config = dict(
    num_hidden_layers=11,
    hidden_size=256,
    n_experts=16,
    router_score='sigmoid',
    balance_loss=0.00066,
    router_bias=True,
    norm_place='pre',
    norm_eps=1e-05,
    tie_word_embeddings=True,
    init_std_up=0.0312,
    batch_tokens=65536,
)
Below are experts of layer 4 (counted from 0) of a mixture-of-experts language model. Rows are named down (a neuron's output weights, with its number) and show model dimensions 0-255. Each number is 500 + 50 x the weight over its row's rms, rounded and kept within 0 to 999. Numbers have three digits each.
Before each expert's rows: "raises" lists some tokens whose logits its average output raises strongly, later layers aside. This comes from a sample of Wikipedia text that the model never trained on.

# expert 0
raises: ",", ".", " and", "'", " in", " to"
down1:511461480404440417517561453423509502495522566494482527460506465563493513481487440450575502517464503531513445563476532510485525574477552462456482432415566569459507438572475482448523532552537511581537467581472481458499459387497517428550527514457475432513447415510493488650441585543492525496572553512485454424497466452534579543508537451475523469424561520518525465420408542447529487500566464587417358482568477581434486514508529473496490525520540473512577434541515602430434478508520404635576533482523525540453546448486541477451418415556607559582489478449421474473525502515439517424589592433427543502489467518502566498391549475556558516462602570575510470545488569534422565446470506549444532521477501516466498458464497462466527569517461470502472524515553433412536480507513428
down2:474455595455546495481475472418512526544525517503492407517411460496432541423518504398480523483565442500557504524502571506526565495631550440442580502552515450568563488449572579506513533484561465496419505578566523450480477526533478390516485491501437550566405556507554505481533429504440481470420547536477495488516502571601440508456471509528456534526512451459557570501532539531485513500451531512592492492476479484505467437354512453554466501422492538481522520489479548598475564381463486515519519402589532438493528502417554579515356435434445431477457512446571506430502460590461470407488535539502507586491355544474505474455510448547518584504477565604521474474538455577454567518469585522482453434593568488577474579503461490441476447506481480540456508519443546501476533466560451
down3:548572540601524486497589558448515549405502420461503492530519530533502458527470472567578562481568482516503501615495475526403469497425532498524449523506486524435487517570478515488514531524505514536529467500484477500509473449528497500497431513489507488496454516513516497515539511532487591526567416505505521461419504503659399487553485512442449468484455593525527406502406489504488512433600384492600495508518438502430530523493492456424543492562451459505425465595507445471546452553504615460555520503474443532500361619414489531480478498458500505409478493545451535551416452468523504521463526500424565611527472415558626455530494508580401453344496442472514498473514488516549504497477568523426505516585415519475538505445489432561591519463461534500534432476507526502636499399530468
down4:561543568476503535514537517517549580491466567492579515578609498447509375578453510450464571533639448560579529534469442499528580457577564441465465490487547429566468459481491505421452477490499541467504570523540516489623504414501437490421414559407516401458525442489442497464485543483505469486553567550531467484391435445430499422399524557474446518511529492519481403427531484471491558563532517522512529474548455537519595514485538502459499389563512509536404466524492474531425431517520546494530388518476501505446506480494544552581535508554521498492553519513467478541443510496496537527559530500552472448393499544445497449412486422535507413491430525462489659527483502439466514547482523466426531550441500462566459455464464590525486572436533549422513505579457564460558544606503488
down5:535528496505460398547565448532609490548513551547499539463574431588479487465561459498475472493435557497449522480480587501435465479471515495485551474447463520526598556479537548501634487435492532550454402489416516432471544488512571411565469546485553518563517522483505508585476490556481519361515426437551568499464486467515475567568448458518580481503377478526492586527502428553397401537494506475565480467573521528413589516601530510410473561406469466489437535531495488550484431543525508502545557497457496522452520490529600508484562506510492531519491563368539537420589437512464465453455520481471436504483454505460486469456518498491473442445452531534525472411503493601638462466552545510543551501544412464434540444403449607533529518416493523473552498496472597517505473448504428
down6:510493556537507423548552538451492569445474445454506438556512538476483500494512565518557557451553414442418362523489484537518452493530479440443494437479494540575443507508553536457551420578451449550528507517534550485432497541557551472515478511588533482737474504487458574484498497588626512467523490427476478451447500488598462413443524523438540599424512560545470522476472484634554566536536420450560406568432519515491568446540551555446557508490503532545452517561552438482468520475492542514499465492563537450499607457414415409497503576500545478566503509500434458556489485476499509467489409479484383480536500406558489449422487543502454473509485549422532519494489487498574502453442520506573468519486519510445441552449520429572498490430552592486480464491581535539554487530459480

# expert 10
raises: " a", " in", " the", " an"
down0:486551394477543534478504451387505463504601467492457605534443524511466512478492618513544531552503605478422547471556537452545439518486482468491556471474514464487509565493520527434542540425481535432472586587515447428355511561523509584526450547498566489449486556518505477527632508414512489487500515538435555466441514452483506550459499457471493508482436583485490516411489525427537515555437444458542449468527496478421436495493424515416584501505474512530500457536529581508463455518562495482498470461508479558490527455483540466644532479462491598532511506540442557655571443486415494494426427499496458456485563487444447474435505474537441493437418474587461592473542439514497533577620514491438420496467487484464521411395460536509439541565537542483499432618510540528546554493564551
down1:529517510483486590524483470461499485490546475457497484625498508517530428422470484522507525538517504406539489546501552560517479579503421521376536541400515568495448482456483396424442512490503509414521471518563534506503530493486441550478561536599456423451488561539567547533570453448457389485438580517452497464509418572526572519432405479481555462507497497501495384503457541451600512540470482430473465539507474425543554459552443497507435599469528416461565425426580488513416556484495448507431520529537557486554494461453469416507579559533429566499533517592552506527506519589460520506477434513530570542617420570463493507455497547458468542522432498596530540456530528532579474604545530550560566562628510495587519570480468484492401477472493494475382515501510493473574448451492538
down2:406535496555465488449424428565466537566470535471626411485521479536630444428503560500467509499395535495485438496505596470516489582508427518490485500563561480438615515455429571537535507450466584497505448474533471498471563462545477439586549388472488368458560523545515449512466461542451519497494472440521467467441374590516491609524450562449478563559499489487509438494487439553497390386509533472447548473526433540481558527503434496527509524530521504508540508542467526526519431517488537540513542484495408515518610591569441434450571442500531491491528534494498453374448488580565582519553522500482549447457468520498583628544482447493491521503523505437532550404570433561474481466572487505489479509526482469537472500475588569501536602436560431510578466507468490484509487425485525
down3:480489485559479509504555458499591504488516500455518503602584471458548457528504507472465552550587527481538520496509462448523473501532577562485470516538429476477532473416528545415493437378467461516414511498497507509494503461458539488487438587426502542451424493561481519431523548506381479407505453500393583624369555503476556442497428420484471477593444456416518443533627510442397536442526482621488442503567539575494530469479428479542487535468536445507496546517546502454514531429502508569376477542525485548559546542514454453516416540565423464488440487556519457458514517495540434498512537461493469486493500536554462503542507535521537563455528459437467540489425588466462588537491476567471472588571559486487530469518564410543583503428441487576499419616440552566604553464517529
down4:493393483561500437518470495514525471406546539506563564426470473562485634500509409523519444530584449534523500509498455411508396434416571653440461541472431439481537482488464500534568553616523493425531451546528531596520512554503488532442457527553501568479531562473464544512429497544598443421557586527530460476596539470469447504471474525505454421536485554533497613443528542462441497447542510449539476481564471444449467549507484442476524487451478586529512474487492461540471464513481498487488533596565598500550474549464387576542560506463393505586510506524421541578527468499479493467506413481481355574489541552504510504459519443522569571514497530544520519439385471434525465480487514509576527488504422443410526505508541547474564470416416484454498567469483496421539503436551503
down5:414470505480511495512492498553483554520487570479488514413508509563538494455478558556492455429485481513520501495489501459552442449408406522468544398508514409466483570429472519498534427495565571434563541432533537485540466406466536560460489500533454412503560497439560529481373438513432565475407565491526502426576552522469481491495514458556467491493535636474493563479365573356451502529477553514483567453468458487470455491603513544443427558500490451583512474610501403554501529627525539522504559484485500460554426501504479526429568512489508592502457445516510423494528574517623590561473527511512502530531387534522573503421604599516448478492513545491496524467507420502502528533553561536520489499467566432570543425461506537467451488463515499559457471528561435557530517430538591

# expert 1
raises: " with", " and", " to", "'"
down1:580437535538492562564564503452549489445441566459576499533490463475495427572373482499496507464582475557508397469572516523511473577470498542507510450518485429465497454419453498509456458449568512549551452481485450544525537571510497557470488577437489547459557474461462400441474622380463509517500539553521513528498572466436570520555403465616518510555542508450490440564504441458439538482476526466406511487497543441513441496383460533528517523560509430433594449585448476474445547579485541486493567527526420476471543481484488477531467478431464473419571505564514435471557472492623476543532562455531513569488520387664492519556579451544454432554494568515551474590515451556433527404511414479462519490423610484493504473476470531442541498477513484534588525470473442506492502517475553
down2:529525596505534465526506502494390476507616427522467454490526478499468566481468479393392459486494458537490473589559490453504556503575435548439426448504513520528552609505479516598558529517537389506486469538574461466535502547430470426523553488545555487524497476446553516537479475582455611545530625498522491452382467404421454540482455495513439452471597514454445468471477433582461509590466455561536512529502510506466511471533585507437546555524573543524434505575460548577521515454479541482460542571566504505468501471509530536454398457508501546587534566545479530473404536447436493543565415480463497542455464404452463488596504498498504434511488516576397507486424396527470535455492423535438542464520569564431545475545489542414578495424541580467449425508480465496479453523564564
down3:526527454456425516561520538448534620515532427454537515514452474529614469464551516490504509526537474490426589510622422537457515396427454545596530467499450505516529422462414539497536394477464451503512504470431404497497479468491549514545518498461522525423524542474540530573487472494475485566602475516497432508543486473503446504615510551486517558512521498559522499514541500460376468418415461525493533444413587588595509471457523525619462529455567428463566504495517521508566483398455458474495581462424653569506535495435550503460445479531549560387511541482452472474519501529559449480522501403541515455537546489421485543573448529480530532490501605473561494579471520463512509458502528547510529480454511526428394547476456404523555382537491577432455499482451576577441469505500511
down4:533545543505538608521467456506605471504425487588518518520566495503527470512417515490563520502420450545534427509480435420526540502474535470520438444508463423446494498480476505544460499531520556494507563495418523488451583460630519429564570579431430500551522479512610436519571627489485567517495493508565463463453584411575480511513500372559533507470493516460523518536490438590632454459505586407475493479471516460403607408436414435508513476572437482468508486517492476460563493480512475498467497432542483522515566507433477492451550522511502441482592504462530478450548454571546485562517516327580439444458469489494444487464532516471530536547537452561469513533442467553472547483508552467545521508499523504503527561461510524547523505430341434499542478509620548514466449418438429
down5:548479496425424521529375480536562565450480424526509455426583582501510401502553508501523465466569529544462556504453526414582504477448443508550437431534556456526543525562525507458508528448560527463468489606456575523582592458516493505507557576568569488493379623484427526477498503573517512452507463453472478440419450554605472459554511560545480516491543516494518480460460453516550496467536493591517495477438464505507582506560555423414472471497510482461458489397475526492483452454549536420509555560559447541543562580425432440510438498494526536425511519531479416577567509553446460499478606528538537540491512423522560529413523492431392600461485434507491504530530476492466530638443528628478538428477503402519461561460514504519489390521537423486456445557472451499475484510517502
down6:564403555499513404469602566495546457501539446472532481492543552460540522595563535491445483524547464525585468473455536563408420483509576594574527505496497539542472440464518506522554562563484498409503537534424508567486517555507471514440455422453506429590486505413441601489561489505543570556509469517333589494479518450478542527453501546558545372519540552510504390473554493390476451514523414429469548546597495499503502475515475506521507508497496529508430556550512431493562514465440527521467451516544472488464416490385560516563471501496479496458544492521457619525458416447523542472453419414537497526524465510410490522483532501518515493543500533500531486549445479599488341424467444479482475544546481485567506446516565534458638496547550523518454486552426478581450528410478488

# expert 8
raises: "1", "s", "c", "2", "b", "in"
down1:549456530502486551540588471564524500498537653513501451577471512476415498531476384521519487579490420407471474503554529583510578533471499513471515547510508495486537453571543608525533469499591448484559477605564432504493625447510460510457580474492471487563422517518498549461462499472505557513474495565488399453466520483519479543583489581530471573579330363457458376511490451472450546545469575472526560538521509513458430438623518494506582440516552506535428498473532462506477516577602536451597537482545466449495437499520464453499502470505472516482539509496536521562549504619462471423505540480467506396456558433456504506499463479534517449496408507433526545519551491456424526503377573560499463505433490489419430451511436522566456458441458544506536446482501488521457514460556499
down2:499531564467483485525486562477401534403439537420505452537459494486473506466457484493435504541508540572531498461413406409486440495506458533423581434465466561471532514462573443452487505458530553574571545491526486545460460497507479494431491545538536535434458472385624580562444541495551511462489492446426561556520541469423450522484512399570530526558380509419477523492518537497519565479539475568475491574474470429506539503480444465478483462470594526528501522542375421478430523487536495479506495575508507506510533545475497428548462475467477520561474516392550528461463516662489532498497501510547557679626426540456526613568543530477433479481525552488502470522491467489526531498506558593517571563559406446515444436494525533533433506458528528529467419551489500412465485636546484
down3:496540479517457487482466398409480541548492413518545412458428511539492474509530516467462561489453474553528603477458498494462500436542536539504517590509567530515463466513444493479437496590544559526475476563358561500459478427431417465516471649489485534524478543556485426516464507603605463563477533494485468530613440526483521451488509378503585492456482566533493605543535510450479453452598491431397520527506552472512570493549480551469546461528434521520512637488464496559549490492537513574404506468496433514557541528539498598581441465488478419471476535539426514519547454413455554496472534496550525474461478595429466471478498472554523625562488577518465440492432443477518585483418465419539527507464378504456507418476501503504528519507500531426510587415476422495536440544478463
down4:611510497483469493445468533484509524546500592442500455498539458471424465498384435476615501558560527483488456499457515509468498449484442543436561456441580581567559606458470550511481443523518453472546572507616461454550533542492503576501444476519473471510565496386474519506498535499453460512498547494521483492469504478602460402489662409470482499538457536419528393561517503538508450435588476490533539526497514550430598500468467437466492486500485490599494430444517464421455531453460516444553497617429538410553563446591412428462484468555456412524477500441520468470492581486538550543548459557518534498473516493549469460426540507441423512450489426464602537477515537533492453564501546488491371507474497524487488550522515613581556474503546576502493410502435579454530581464556523
down5:484498443421485501448460423459467450545425460443549476479489579492417464477510613476462538503512443557529502563597463574555532538568515528467425556423425488555400406470552495464636549511495531420480508467466516450462521526565534432524508529492573525453531549501496436480472480458435502478420543529497537491570491463531514409452427497453542528493539517453484489498510475553522490490548409562544562586441482538421485498527522545498454497440437512531435507435526594450524546607456409520488493431506430492392517528530456601519574513455472470517596512503489446465456515484594424564558482494474482427555476566487519440514462572497467452671548517566471465502624556452523528506548457541513523443452542622474498426547608544447425471530628495514464504525516434562507507493494468
down6:475490560442481516484480518523460479496526430515474459510481487607535469437526454494564556563533490567389608451515440503459538595559476458502612500433572456486554553484524504583495493497466472526503455504493572406613524609446475556555475469558425571428459443401549466480499482498572425373541461457509512501548482492491505490497490524572554574450479525585542590532512491483503508617501492485475565467540401447494436518577592443468530385496529545423415444536400553514464470429495533475495488498433500534485510508404443475505517528487474452486565516455544515435488486594439405507480498489528576539558393527582530559530487456440558421488584475464525491548525593568521493550568488600541487477477563422465490561442471553523375510442492438481538506544508523426500475525531550

# expert 11
raises: "f", ",", " f", " to"
down5:460432546521432484521641495409420459465515448474509423457509518557499656499526498431445482575526445476438546414496529545410542566502477528458507495514503485517490556492447539560510412496526393599445529479495567482480538457498564504464467394526532538449580572522549460417402434443433473553516449436542493464532486575540440491433512591580475480600518529559393502481469505445525477458472478528528458501475466482471475449433551539495412441534536433560581502407516531493517405509466490424499510446552571500509470555471494512530504533536514439472451499452490492577542558472459495480513450442567475499562485535528540456586477539492550467632546583420528564565499495471450472438600482546566453479520459504490469446548547466507529484486613459580592557442530476550542482615420508
down6:449466485615493512530496531552536466516555496506486472549517467417479452533431457513542403495605489481526446487462420547382533524462529512453446416542477418522479511608458568505461506508525553473527485428518424573440508441484482481411449469445430482433525542585474538538568553522540428562558466461534474437517467457485556472427459487564503642512515448567515534491496503387516485483435461411402467452479512547418569568525462502547527435561515562543571519560452500540487513464445525414539527507466488478440557423445462483447580459509530586425564511483425418519516459488576490512518436502632558515516531420475558485578481533555520459532490481479542487489478568428543530498436497495454507584560587510485460428394547587470559609573502499482573444531522547552453614516489532
down7:387487565553456501530458448476498457445472471558502496523496532592614460524527575439583421503503486559532564452490503592521479450447558464499488468486509529526448422526562394479507473491572511585557416508514498546542572493512425462447548404519494454500511467484536504495463529533543471517462462544491464519493502494439518521568501441420595572508594608461471529544553478435530552537429471438579409479483534541515449552497436477539456572424428513428500450399572577574468394427489485432604532515573462477448530487640528502452479599480492425465393524580494530545581435485448449475516454510533503465439454499545582502505503539528536516501552578387571516494519425408482457441430504500427536464503437572553450508447449570558549538501511518537447459471497511518585488543539477
down8:498567434566516517466496479610528537595508532490590469537536533501547581517510594521535472549505487489453510499478518413563530466451557414660453531576514544542498429517521470463478506455480592480494455548461524498494562512507475458438450536417483480499499629540514566456487481535498515505558499598444570452439513540520498454527516448487511532483619513479538424555446567505496428431523434427452511512415492524466557393523580504486498440530554444547562563530496431493558384569479525547579375476560575520567491560489433583478448480481496470404450486429555484435570467498521447526406459469503509565462423457506492548529526489415530455529452480564492515553496552495498444562539442435361423556493507460481465497420535441601453511451459435443551462447498426504482493443429505
down9:476516513474461440540531442446514417504543552476453513515532461419531491463460532427478523543398535496425495385406472411447403401496480532523527468562503477557575549486415489487463617506492540528450559429473520477536526600539495531496503513479527515519498501477551494495549539404522552434502500498497564402476409505540461594513538509477487521538504470515531479431402490404497498514623512610488545438573483558435537503511428546446569480548427547540514444488514552552467587559478516541444550577582490511455525533524512418429501557495439564518517447452602534471456468482366472505563470499490442489406595494508451502486435553437431562399519469567485555475453503618493530564495562596522534544487448479514595643541518501465509447517524560468498466434502459447579527497469474
down10:519508513449554468443401445574565496523434485476551468506577555511490519485524396501597485474492518448574468530455537450423388564583470453520466419518579507551514539503525479497473489423525620426472478450510570508460508526486451485532497478465457512535546518487550474491507493449560496453671506397470384463543485432492541486475450469502541479515506524556487507499468457430559476528563507562556403482407504644537522533506431587477443466493432557499460531422511505474547526508508462512516508507467538608522540484468563525474415551612567524471527515445549460445554522556486460530493498504539485413503422445602583544477444464458497449606597507562535353450555584519548491479467491461484538585445476493575482494498488517380497471484491395444486431537478566459486497552476576

# expert 5
raises: " and", ",", " in", " by", " or"
down0:645485531460544487523562496513426491481524433491523518488555422554511446483535565440568544392487531476520525457501518506483425468483445487553506434506505557465565461429550395476618478439433534493446556392501541511507485485544491485554535496477451463453528602493530421457412485502440559479561533427501490490541577558483585493479465403432518490481565498468476530484508495622494497583517471491446474510480428464437463418449445628496575456462498561392467532559525411510518480551513459516469632560510441545518479522478552497472498571470446594495486556462524450465452474533551507461490528591430406516534515547470575536573625526552473468651479569566402517434523494498562504410478468485459511505508494486468439467556606494471469537514500510522582475469586446570454465477476553
down1:502548552496436532483480480497400428561470424505496500486437472540596497502545451632592480491461496468429523542583425433497480520462555454478478475534437551569558477517610492407524525496501513508520468491410612507516562438445557532532417450527488480564542472498495537620425453575494524577516542465568500497500577401481513454523476462503490471494572500506522561393562451448472495547540528470581461467498426488477482478623447472562561509459541512512544567481429474496495463514497434530449569559453457461389582505488471405438509506502508563489461560437580559354550461544481428467528479519478472542498571419525609505465467408490487582437510573495449520559516510461507513477470478463499514533538516463462571540456444398564526547553397483548499497390597475573521483507534435
down2:514508569542495606522594535560498471454488506452554507523486489465531528506518506469551421586569569525412487565417471518519554463490426516488467507473465419414483470433387512489547525527555440607486510506613483498496476542477427429441505448578460501462534517556442556510487487561546453497572511469461444537353505483513498401514503517464462426474537490444511426518387501535532495457518471412537616437479488574523628501471520490381505648489592545446444400426593482529476430480481549507613522503501558526429471564541498518433417444450567531505466543476486520571433538545606463518516483463534521542438444434489394485456501528522500509502539552476553514518505486537564510570567480571461475424570503472537529504489471491546521575475556510414533485521509493406503469457480426
down3:498530511520443506501435535517542459420493514575561550545621484494529377511499481462493554546470533554447516486612484458373532489544504512494581550522571434510450474447532488560544532524481508463474499428505494522463486513556461491614547465463547442493458475455465463484546475551499578405545491478548508507534470468512516430468480529478457420458538463525512471407523520466456505597498569506562539546543485568485560573427601495406534518499483518512494535539511537470526493617440484459522548463481503478477434543495515531542633458518473559430518427402449493504456468479496603516520529548466460559463445556566427505458454448514532635516421443428437447386473376450565513581532451447587598587408471524587496432488448524484427476574483467466501508454578430573548468536494583
down4:568495486554494474438557522516442410501416603582464470525441496475455511564486584508556419524444471507511486441563445535549592434544489495485474500507539496560438491484479487462421505453502433594438566552536555507458518598545602422542557473408494502495499462514497545405545499525557443527542502602465487512488545465449524560502390450478407441477566512553593451479509405527586478560486505477519416549513536496580556402559541521560515457487511441523461387581507498486475520572459562557475468441488447466540481425378491518562482453551472452502642520500546523493427492538527566490514484528538451525437497532528456523497546432574557435448459522503486530496532554422423551533520544405516434539604559446436436476451528566478461579522455489572418493503500543508569524428419458
down5:481458587515492504480399471443514497486545572585593473479464537469469481549490394546476387522571554489489528568631496506453508540540480368397562542499537505457496520487483504476435501561480514434563533622536487485571516537438500494461475472465505431441556476479505546425521501500561524432386601573460462481545479516483589477545565495550535449510425458511488584562486464477470422504555494579469546425525495550437556607547463556528419433518568422507511537415485561554500453585485561587477458503497461537517517472539509426505538452501522609596501460492508436549482484503432509498597458397453495475486453549450490551500492606413486491470546420454537467535527461481501505518589473561452470479522520508495411417426482520475522588435455548496490559495391550460559469506571558

# expert 3
raises: ".", "as", ",", " for", " in", " and"
down0:499377499461489462524518455447490504449525495526574508458494532526474425560424483447539426597537458506423444561513569485449450508473580562495458489519438495396522496441559468449502500551473474542503468608583443441593515602537440564532486484482474492457502554530541564496464475487556556530526451541465499484488475500501510513549393526440545493444602490539547550421519519569429502474480570594548429472468515491595480579520595535418443537468498529541474488436459456544581545492426420509491493538528497516495447419497513627536507473563516439605403471516586519533470409559502585502546525532466472528536490522527551505487564518486534435461477571498434383576514550472532471449482415458603588428475428479470514498553479529493585555520508450447406423491408402395503501489571509
down1:520484505534435502521431481503482466655462513523455510457595488491498536427606428496427587536421512555506642525584569410416421500453492568492510494392574527512518476460502559520539475512497544454601490482519409524448432493512531530506480486589454535427476477511531429472446440500496494486540499441495524588499503507512483388545600432563502498426425606521508523549469549521501598483583455444457432559498462474458609398504512571547549520584452483492508544510488491516511517489534508575499437501473518450543601483475492453509445507411487473443468560544460426485477359500539534552526575597488539554568501513526472576588480548505496560487574460481520491417533513453528555549526462428468523555433476401506465477502595463501467518482432529439491541427473405494543481426493529
down2:554521468479480567461483497498480408606520581468457517544530542559546562615467493515456496479463343399484508466605570389530468622529421436420504487468386466455486486462492471506506493539507397514560505516519501503521505550551494418603511529489518547525560495549507491545514510470513430518480513463401605477474452596497425429514495520573514598536531571450481480531451467531549492529515461554564506500399511573493494512522510573470441518517524553492529600492541518503512454593419525440461525524486495517617513491582419516510499522536440519448496519458409442473532509394401566494528577494450528396584474550536599556533413530536490519501543485463447489495470525473526510368545444475552485489510532503466352537411497540558501489518454472507498444548526495442446463511483433
down3:521558554558417504511488525438542504458470535549462481457475444547485489513487416603512425509452534448496454515491520489414466609509607580471494499504536418493524466494474554490404550450522504482462534554576436493585502479496417470474549469546465555486415503487501422470534472530477498362531438536425572529424395537527447524530573470516537532567510576605494424488557447519527487493455492504440503501481469459586578482581459567555461452538492516591490536580581487499403463514579533512468504578398476547571507516497419463471421422563537436480495606595482606499470415483548496476486524524554594552403509557562499584454449481394469492528559450492602473514481427607460560448506462436488568496533505520431510484435442571495534433437483502484497461507525540486527554438519501
down4:464492539501471500545459481547546564570531483562483507526447504478445437477576506480481517498538493469512560496464557481463548442510531420488522523413498558477489514519527582456483548496534489564475501509461556514395507422440593476557485463539546536606463641458502487460556486415396482475431488488521514510454423518464522480479576446544513482576461540568427433509468360370551519538528541512494546420554408586549544461499514479512502464477598533452532526517407484564538596444479546484368534435461481616460549520559492480518532543419508462525517450480502539586502518520598485466527482465464448506527499537579539503502522519527510435477425482574487489456542450530445395458611504508540463444505405454523528551462618470478538427441564439417531553426593475611559466505411477
down5:514578536370442521597410495510480453561634526534522514550432535555458437519468510505418423469469494596479490353473458426423534557536518468538564523518481602511479483494501392553599570521586553473436552439446559512447484595549516535509516500484524501613521508492420397452504502523440503462490509545497474495585450538495461597452475458513484484477471440504521576415389453584535504586565473457477539533537428531543552482494447510427564474508433514474552477497549561464570502552478429521489445485440383487532493501413523410520461549492486516535568543451598458515537415526475500611478477560509432538555498475453540501466424522388408542526503507492482512517512421533467452472523435501428574544511500563478456509474521445494465513512474565588513514497560541495560446474526543